Weights of a small mixture-of-experts language model, trained from scratch on English Wikipedia.
Experts: 128 experts in each of 8 layers, 32 ReGLU neurons an expert, 4 picks a token, a softmax router.
Below are experts of layer 4 (counted from 0) of a mixture-of-experts language model. Rows are named router (the router's row for the expert), gate (a neuron's input weights, with its number), up (a neuron's input weights, with its number) and show model dimensions 0-127. Each number is 500 + 25 x the weight over its row's rms, rounded and kept within 0 to 999. Numbers have three digits each.
Before each expert's rows: a language model's description of what the expert responds to; "comes after" lists some tokens at least twice as common just before its tokens as in all text. This comes from a sample of Wikipedia text that the model never trained on. Tokens count by the router's weight.

# expert 33
Description: Prefixes and table numbers. Word-initial Latin prefixes like ab, un, imp, app, plus spaces and year numbers in tables and lists, and B in ISBN.
comes after: " (", " the", " an", " |", " a", ","
router:486473466493433472471483455490458520524485524472510495461517537488472530504534516493505491512518473464502556533508489467463506492531540500495511489531536501492484563484526468502511541521473519475483485493497483479474475540526549507497489545494474469502498475523498545504493518484501496505521464500543476526497504522525477486533488446510512475502523487512488530492459467513522464499496
gate0:521498518476531476500481506548493503501499536470516484504534527486531507566504501494481481529535482510461515532517473524488512490481454468476524476496534533526515507487532511525447490497486530545505481441507498447459464542488543483503461508451492506510484470501475493512473520518506478477517500488496506499452473493525460534482548485537477516522539504493519495481510523498486485522470
up0:474519491513471521491508499476492475490508492522499502511478482501486510443501497522522504457467533481536504476499546494490495508516547537519494536511469489479478496501467476484570505499533471465517528545507495526544536439524468529498543496556501492497489546504503522495519469487508522532461497492495497492542526458494532455515461516464519490474477487515515503509467503505522537505542
gate1:494497487479478475465528503523503532518512480503498511498454515502492506494444509513503481470527512494468477540522491518500491521546493496537493495541476490508489465460522468472463507484510513502493511490500457486500508488541455576450505508530517489524499499539489526501465470484501468470518484517499487508504467461475487494540493487460488514552485528503443526482512504465501508421472
up1:505534476509512515540450532453465492500478516491531487484514516481482465521537483478525447527500496525530508502506560430507515502468495491476532524462528494519465519551482487530534451509506464506496494493460530497494489484516528459553501505514530505492517503500528484483521482488490508518483491498512503545530528484511508513487523487500548485495539446501488474502462526541509506526504
gate2:459508552464463555513472532500482507527529499485457521490497486505509514494461511456496434513486528539485510504499528522471479471487526519468488498507479463499503500505499502522523476522513481547502497522471465499480523519495491484469536510511541533490481516503498503528528510486462523506531523508493489518498496482523537474474508556490459444534466536518519525521470503527513461551497
up2:556490500519537493499494489495497503470471476468497463524529552501505461463527526512512522544508447484493464541492489488517520493503463504545504492499499532515491492467506485507468508489472531481518515486518548521531491493477487497517487502483466506498536466517502487506462487532513485506422518495524486463459510518476456497544482497518526532495526485484484474510483534433494542494465
gate3:515520473524514531507477487517514502480499551464485475502490496533506503517495500507509507521519528512516519492501490555501523472444499453499554502496512535521516520515473474436534518507488501555532527538498482505481475482475524460532515500463487518478474478546495478445546502519484497490528492460494512553483503538504461502505504514471508513528501481472498489512481546558494462498511
up3:508530498522526528511515480526506512485533534448468505503515510510481553528471496507517526495524526480488513495504477522467532458437520459488509485511517537506543524510494473447527515507482480530546496506483476464468482520492549456529505471485478491483460515513516509480513504511477488503514499482500518549512502539555483481493500516469500510518477477494524545511473505538501439481542
gate4:488498508530517498532512539533492543465528470483492531463467515497486538533464512510537481452522504470530547494477531481488487488465540502508534480474489488513487519499521433498499521540489477514487460513490497522513487523493498520496482498492499504509503495500503529461467508515467467509483473539499504519511498540537474480442476508462524509499509462521503553519527517522510424517481
up4:485520486525470520516480549530461549520498491503480532500485476539515514462544507479500506494524501485460549480486491525488504520462478496499490474469492506495502520512518472463517526547507495470466513517520496534542489499490547517443514533476509503564541512508521533490533495474494499464509472501494479531523486542543435505487477485477495485486514472473509504484508521529466474495537
gate5:487450511471493512470530499499539540516483548488498483489467548476471515531464526497498465552516511533490494507471516459490502475512468493543529522510465473449516543499494522490499457525522494517477464462461474484464508538473506504467492451517500517518444503494516507526507511485503476505492509502500464497496523486453527447507514539526498500513521504481455496494512516483508453499487
up5:462501520470534467475478518500503484472507534477488495450513474494482491543533505515483539525512488529519498544498507490479566469541496506510495498513497500474530455521489491481533453508495476488452460477524510482509501517498514498455526504470471490531496452533505500523524506528496507470467481557537478530524471495487523443497542488486508467493535472472526462527507503494487522485522
gate6:459481478493478513509453482488454522506500469554521468463474454519507557455480475532498490511534486500501494474524505531489474467504499475491490506511497482534474509504522466527485521521485515522512448513503489490475486494459510534490486513473480520478505508481489535517502543564469533486507487551529493449477455526513533474500482472499510490431478496518478494514492512495482485530491
up6:481516480466504523524503527450474517505480518535537443474479483483502531470542554499484518485523486493495527468536504491517480524524486501481465545535513545526479512533534482510515530536514473485477487516511496520524465480449498510474496533451500474510494518497438516530547499513498485482497481501523500481493515469503534523489526459467489489438475508524470499527507524503469501490490
gate7:513476508478506496536504464456513478457518485498501495484495519486479544486493481522508507488499524534530532550446473540513502459469491487500458473480510487488515430518507484540528486504511529527488477503530485475482550491500506497474453443503462481501505492498497520543516513518515516491529459526495454493457470482506418483530515523479527501513508487505516496499489516464476495479507
up7:487471505457474480522506466439527473458527468486490482493505545474478526505495494515500519492479509520530524539455478530508482491495504521503456479478511493505519455519521474510511504520500536505492462494517486495504540499497488502464462491518481470504518483496498523545503504521516520486534428508492427518483466490517424479524532527516542509519537480511492504517489503461477491471518
gate8:525441536474498519499497491450444508483494480526498494479514513504545531457512498482502510537498459515503458498507500526504505490431467512501509518525475508538499520464506509487548488507488510486512530512540478542497532524504540536512485530483513503481515452539473513488503484485522513500469533414499522483499509443496507500466501515520520504486487515495462478505469523530492465495490
up8:478550465516477502504489522521537461492528484510529503522508505494494467492479486483438523489505479494482508444478462478476498540596522543487488453506510496520500490520495479491456502503489526490501491501505485516489499475500463474478478505483495530480484485481480446501514506504454468478561470539491491487494535550492508489520507486504497537520512488504519542523520447507502528496529
gate9:484500471544517510493497495516457524479496470459498550521470495506505464531496480510440499501500464530529508493477525498505496484520508516516474480508484515472481465522463492545493524517506501509519544559518494511508508442495505477479499490499444471491511463524580511525465557533481477510513493535504497480490506464500519492543521489445515495508501474557497511503483473494497517505521
up9:509470505522534494501481504494472528470480479475510538526486515515503452512467478494485545498483506540526512512475495526484516490488506519501486477498482562484495493532502491529516538546525511509506533491538522516511490514440490492500484487521459520505486437508545525527479511526474491549476494543498450489488499473480478522532545488492503494450492510538489549512454505438516492516513
gate10:470488490482468527513458517492485501516541504500457535484491477506473528518541491465534461511495514503482509494480521500533547481457477464478467497520499461498453516521497531522527534496540481508521511502498530528506466515516514541524487482507495530426484513478510447488532519454507524485479527529492509499457455465546508508500503489485494502523553505502470512498471477514529489516462
up10:487478484501475507521474520493503501544557489517480502486513501523490497514548509464537466491508489504495469477491514479521569485475491473499489524531510473484443502513510529528555541510495468492534523497509541534507463517523532526510498499504488512453510507533505464508542505486521516531516526508495504467496469484547501517519479499492502484478543511502455467552481480542497514508430
gate11:501471487542480492522490515506495482500471518498485528491516526540466433509459505445459495481508470463536509481475544509492513527528509496504525510490521490548475535504490458422500531519488505514496474500507525529511453468497503509497497554518477511501516483551514493505509508507502486554541506514491529538497517514443492476520508488457487482490523483495508516485515452535484529495484
up11:521456468503472474545474505464514461472475493520453499464507531491488476480476532479521479459496481483528502469495503494496539495531487515517518498501500498494471525517466524482475531513535523499486487534507536481531489457511508520513514526508508501472505480553498512488507512507481522540493497523495457523443505464438506473536500486482451485474581475498528492518518457521484503503480
gate12:483468483499490493506531526478450470493531545522501485501524507534526501476492530502502504481503461453506533499444517520525479487526543525534488517522475513484493531507528476494523493510523516501488504512491515511496499517490558549525536553491477502520477479501490521446521497455511453556506482543535497489496498516458470501456525474454517482530491483517526535499497491537480471514524
up12:521535495472504510538472495491528470517451472441500519496486495474480506525501500501456506472493522533488488495549488509485512528483439523499509485510501462492488526529514545504520511484480500509470523511472495513503505520494455468498495483481523501469509555518453533541546487491521477464509503491475477502465503501526549508546521559536464476466505523475489502525475514471524546509491
gate13:470535508498479537461494477456509485493519486519520488439490481488539503546480456497501558503471476476501514478534492518478488445478535540523476503493485526491492492451488515478432459513469458452516495470510498462502536506488486502484490491507485503503525482491518516517519546511524503517475528457475514496479504502525475463553521505525489500532514511535501482466485519530510514512523
up13:483515486467541549471534519528507518499538474499484490524498511532510525521535516484476512498503507499509479525465549486530495518516553446448459495523496485538494521515500482563512475493525521528546463536518506486461503467508478474499502489508533495529504495509514509497486450501523463460497455531520504503497530473448527487522535495479512497488499486511483530520528526455539499511505
gate14:478496556498514515474517479503465491487490515470484492482585489456527509470509487522468513528505479471487501493504500507508488546497447485518502523536509528488475456497530484519470492467532514440490519491468507509502529519493516496528455520497520441461506499491492524443487519486489478498537468453514515469523500468493502507462523481502478477459470498513474520504527493483496546534505
up14:486504440516550513498499504503519524492532548489481478487509526466503506452523503538487482533499517457510507462505533482485514542529483452482469527518508547499472475488512479488471508523528491515532497478480509497514490471478542511540473507506510478470481531462492477494492537484491531546516478501498520470529500483503532500508476500496545508479555506496427467515504453491537522473484
gate15:502521526503524476457509439520468492449512518526489481530485507507513507504492531485466519457486496493533530472540526515459462517494563488526474511482487490528472483513480526517452537514480506533478450474509461461497474483479537491519486472482496494493530468509464515505515491520499484482530443477487486497526465498536495508536494515497513486475503506467499523482526500506553522554520
up15:526513479520521487490451481499512499502524465483510489527489484512529549488497540522463469460518514470520531478487521483458488524487474526515511501472502479538495542535508481538479503492464501534460449492464468515529504480491512425506503488458500510492518506525432473501489513523486481474503499485465514509487448494516542520489487495519520519484543502473507529499538501487549500535473
gate16:458488479491475531474471532477539507490491500500570490545518511540492540505467533497543505559515500523495511491486487522501524517518497476490495495531457515496489503540509526448535522488495548474479489479529501471515535514519485534534529523442469496505490533500529481510520490498522486488488455510473468484478474527507507518506501501519536504460447496547524484529531496481505470518512
up16:486488464488418525464505529486538536487478511494563527549505562513491524502482522513520501513502510502532497530508500524493510539539483500490508509511471539514479471485531508444549506481480528469473475448510486475498533520535469468487491509484494490506502531492500453493467498518532499517489488502479469471490485509506503525477473486515532496502449524536507510549518477468512487503497
gate17:452466474495499497529475470531461489463502488525490544479489483517490512497449520514484535504527527519453496486518484493485525485482493516475518512512445522516489512459523458519451503505519524477518469493510502434503505477504491558516472510492493478471513462514504479460534490501491480489545481533520514530482525457508509472536486492525461488568504519530495486522498518513508523530465
up17:508518449496476550463504523497510493509498471481519458485497514489465481508542534477482483456492494528509503501459532466520501530484480527499492541493514525541449536517492495458495496476534493505491501501494521542465505534506471454518533476487515444534467464495494518530520517497532528486512530508576527476521499479526511537458528524483519525496521517480504501460496490496524518496514
gate18:554497473459495527502515508544506520510475489578518505484550518548511504480491498497474503511495480503519529505481516498509489520485518493494478489451454484533470495506480517497485535455512505507464436517523507468476518524538530516510524505515480493463519499501495525502508504497527482501497512490484509483511467476428469492489508483547491502510487467473562448501530542524515458484492
up18:524509525463496502484517506529514511522464458561534540513523546543487497470490491504425464510484456515505512515469518467482515521456498483496510494448493490510490487482501489500477531487480509494470454494514502452509509531534510484499533531515489455497514500501487487513507481498512486488521509508488496481542487490428453483497508471556497504505491496501551458518510535515529467470505
gate19:504530492463469490502488496519497487469529536509518453539482529485457501487534500479460517492474526456513467520489493482507514514524523532517465472456486527472462514529513507453517491500538531511482516481517497486538533520529479475457494539507467509539515486515479497495485530501475479469529461488499470505508470516512501573450503464535499494521504500515458530514447478510523488476504
up19:571437483476547535492444429523468504476522533498538530472536536494488514464475510511498453495460480527502476532507479520470498475498463493444501503530519503493495465482490490534528446485499485517490512459492533469529499484529495517512544489473528522487495534513479497498487474542525495475484496525514520491522496475519493483482495525506497493477502489517493529485508500480506497518519
gate20:488491544500518439497490500469465453503502521472464529481503503550506517533502498481482478527547461527455540501567482517507478465485498507499517500461505515473527494489520504484491513536485519526472444469493520448496484555513495520480512521503448481493492475512505502462499497502517475479514492486472513534468470515503468477511468490548510465519494493465502487497472553486517502514489
up20:523554503541482557532501484510533510471496522497476507535471487437465471463497490476485422533473469482550512506480486496503540471537542484509498452525568469496471504505522505505535498490526526491519457509498476499494467476487504505524547504512530523506522510467503484536494496498484515524476538527492472501494501492496502504506502499515538494510503480524538533485484492492487511463505
gate21:480492509471512539499496494520522493471472508499477523505507521516494531496485480481484490492533522500525480572469554483529513513496481533529490489489532535504493503496513517474433499511491521486510496509544531471497478504494491541472497520489490465508492509481464469499464527533529534482494457546573497514506476520492460487526514511508515557486564503476512463481497537460516495497465
up21:510488483511518510490522492504468484514533503505488555493489483469469490474522482482492514481481491488477513451535470522457503460517493490446482510513499469465448415519464521528516486536509477508484509529466504483463531471512515471485502453495507476491478525494534524519522497477499483484520512497467484484493472478499536513477450478497488470514507515526499530553534459508488552508538
gate22:478499548480487533516497480484503508532481448536575488497529493512530523485474475507532499495519514491515508496473476480462490527509510487529475473512486512499506508536526527465511500502509488461486532509467506513558450454483469487519510472471521486487537553473466495500477504500460511504499501463461499487496501486536463510529490524503457475493476527541489467472486454467526486459486
up22:475496550492475530493509481499504518522482452537550468488517485494535508478472482514510491499513533489511484497496487476464516551524514469497483473544498523500499485516540522466518513493507491469514515491463495486541448461514486499507512464470555491457545535491477525513473517505463517509494505481470486478536508505547490529531523514537447510469490506529471485469485443483514482469496
gate23:483458524497474473478439482514512491502512547521469486487499509502485500513518493530538467485509438500520467494449447537496520518493475488485479535491482474507464500518497492500504459559487497509528479509487518508487503488493479509532483484463528479491534502489464427485510494534527512493543497482470529510490487507507483505458514467527491462539539450500463525475503490535509470489500
up23:555529451522533544510522522480478518497508444492536523494494485523517494509490475496486470532485529510485509507550511482512504478463504496509529463493497522468525501474493513535480535440496488486485549520511486505497462495503486486482526481527512534538503508506527541504465494476478488512442485509512498506518479506470516502513463555437532496436480536476514471516504485477472506501489
gate24:487512501508465501542496533503492524489474491516487487494492529485498520486518498523536488486508470485485515570511502533530514458418487532532497477482486444461499500498549492467461475477468535488499484476543507495492517498472481449521513555505529483503506515507496506488493494586494534511518524509514463512453472505516491516519505464495489514507483517507525509475503480471514486549505
up24:479493463439489525518478522491471528502459516537500521519535496472447506493513515538499503565485497554497441481481503492501485470508505510516494554489467498480508469508495490489517513513493523478460503508486504518490483508494514511510489518491501512480450451538479478480523508463455484500510507499531515520490480495472508497511440510525560524529499520505468485467515551449474466501488
gate25:513553501499540504501546480510501510499483511540521472524479517493505528511473472509544540513512522517529509499504507501490513501499469499518528530512476550513498532487510454433494502490497511496539476509517452482514500490493480478536476497449470518480494513492483504461506512385474500529495490456508522509487468534514454528504513512506496509460476515541501503458505487500519489478506
up25:495549472476512503492515481525520529504484518504519491495493502490510520475428489515520504461513543533525488484499482498463514489496512505527493520515480528496491547484501481472529510479499499539522460507480471458491496489492463483531520507469473488451496526501463508457514531447488495564485489474544503510469460527510456476483529512489494491457458527544508518448493494502547488473514
gate26:502486481505466485503495506457521529508438480483480512450483488535488490527504490521542515492489497534516520532489463494464503509486466492536463540535490541472477510467559529441482507490515502468504465519546503530520437527502498481501501526472502474514536492495478499476495488494519528502485547467544457505494491509514481492526496528494473475505490497479490448531492502517517490450487
up26:518501461515479467532471526501509526542476493458460513487478497515506541494505471525537500520514490521516521500495504478470505515460477481523497523571503536444480481547554517469512514488495499475469502533528540518526445513489525506511481503436520475514491528499525532504477487489510520537506522523511426497497479501523492519530489526473477460481506493496495472497500509488492502459477
gate27:484470472464514463515471513526509482485523485490491490508447473524503494457525514489471478491515488526546525489515522489497497514537497491493473486504507496498493480480492502541487501463501503483477498518501465495439535487526559482437503519468505540477447496490501481512511488499565485492526494543488487512490468509488538510485546502474499522533555539521524491456499474543517546478519
up27:454512475494477457504493519528511486448503499480491492489467538555490494477557513506480492500490462541513511473444546475500467509497506511467502493489501497466486501494500505470501490464496458444510466482529505518466531480528504477480482505470521553473454476468477451479516498494503515443493505503499498532502498530504533487518502508481514504520535525537524490434498468497512509517523
gate28:509487518484494488488498507510490500527491484477547462482511508512493481579495500528485519488494492504509504517480513448485541539525560542513486485490477515447535462500520513500553460494492464481488566491491477471538515499503514468523504527511472509522494476485483518491515518491483431511479522496502449485512491531470469468491490514466515487500541497530515551513507478505523507473464
up28:494517476496490573501460519486496490506545465485481487460548436499475473474491491532482506504488478542484474518495491493529513491509506509468493468549492499480450450518486505525508505487457516506516542496504511518482499492524466501511526512481481480435535487498509547509499492440478490496497542488501540504500490522525504505489550491490544496512513489527533508531523492539490554488492
gate29:509463564522483542505456490506520504496510483456503457480486488505506497477452479534476483557512509507490479507493509480493528546498453494472528479490522530483479509499503539502524486498497522562514493563503546509517523473525486456529536508458497472476515496522486499511490506467537514534455542496532494476536522468500492535493456487493518477494513449489501492493508515494475510484506
up29:518479463495519492528550498536517523486478496527480489532530506506459505496517491444491517436494495470470520476524488535515494454500511479519471541504516498504551494501482532471493507480498475435520526446450493466500487495481509513480481472503518525537499536498503519468526507551501496468539459489490490516492503504489502536484512526538447492489489521473530489501489438516501483490490
gate30:469499527497545526508456490500517485471501489484505490531466536513525520473497484491515478502453451525494529509500483497513475495535545514518493495502543479517475516476500500495462477520474503470470558531443531479506487468538508489482497542510511447514486494534482470503466523480504486509505475497491485516441498501531497460504524502526510544501534499517517459561464509543465477509519
up30:512479494467509493512470530495541499467533480497523505506468523510507513467485494478493489467472496535502524547516494484481506509554480505506467497506520470530492507441471469474482494515487492485486527501490564468530515504549531472496525498499502478507518513528482504475490542526552488460512492512501460536482438496497559473499520500493512542475520500455476485573494488537489492506503
gate31:472475520451540527472515525512499499490468505472530519500491491524471509494522516484508480483486494450500509542493525472511519530477537511500519466455488518475523522506459499540497534503489495527477568511482550513489483493552498463478506553515454535505484551498477535483518512492532517479493472493547515479486466512487481492525514476502493547516496514472466531477478528512530475468520
up31:485466508501522541533523543509492478486485515508492473476500494536481496517534529488489469515456503478465503513486537492505491529501544515477530530482493510480473517450494465522496501529527487517492514519528550519501488468474543523504533523491482465546459522512522563463528502489488467477503472464529452494481487469498522489472500446476479474527520502505503531465506463477502451491518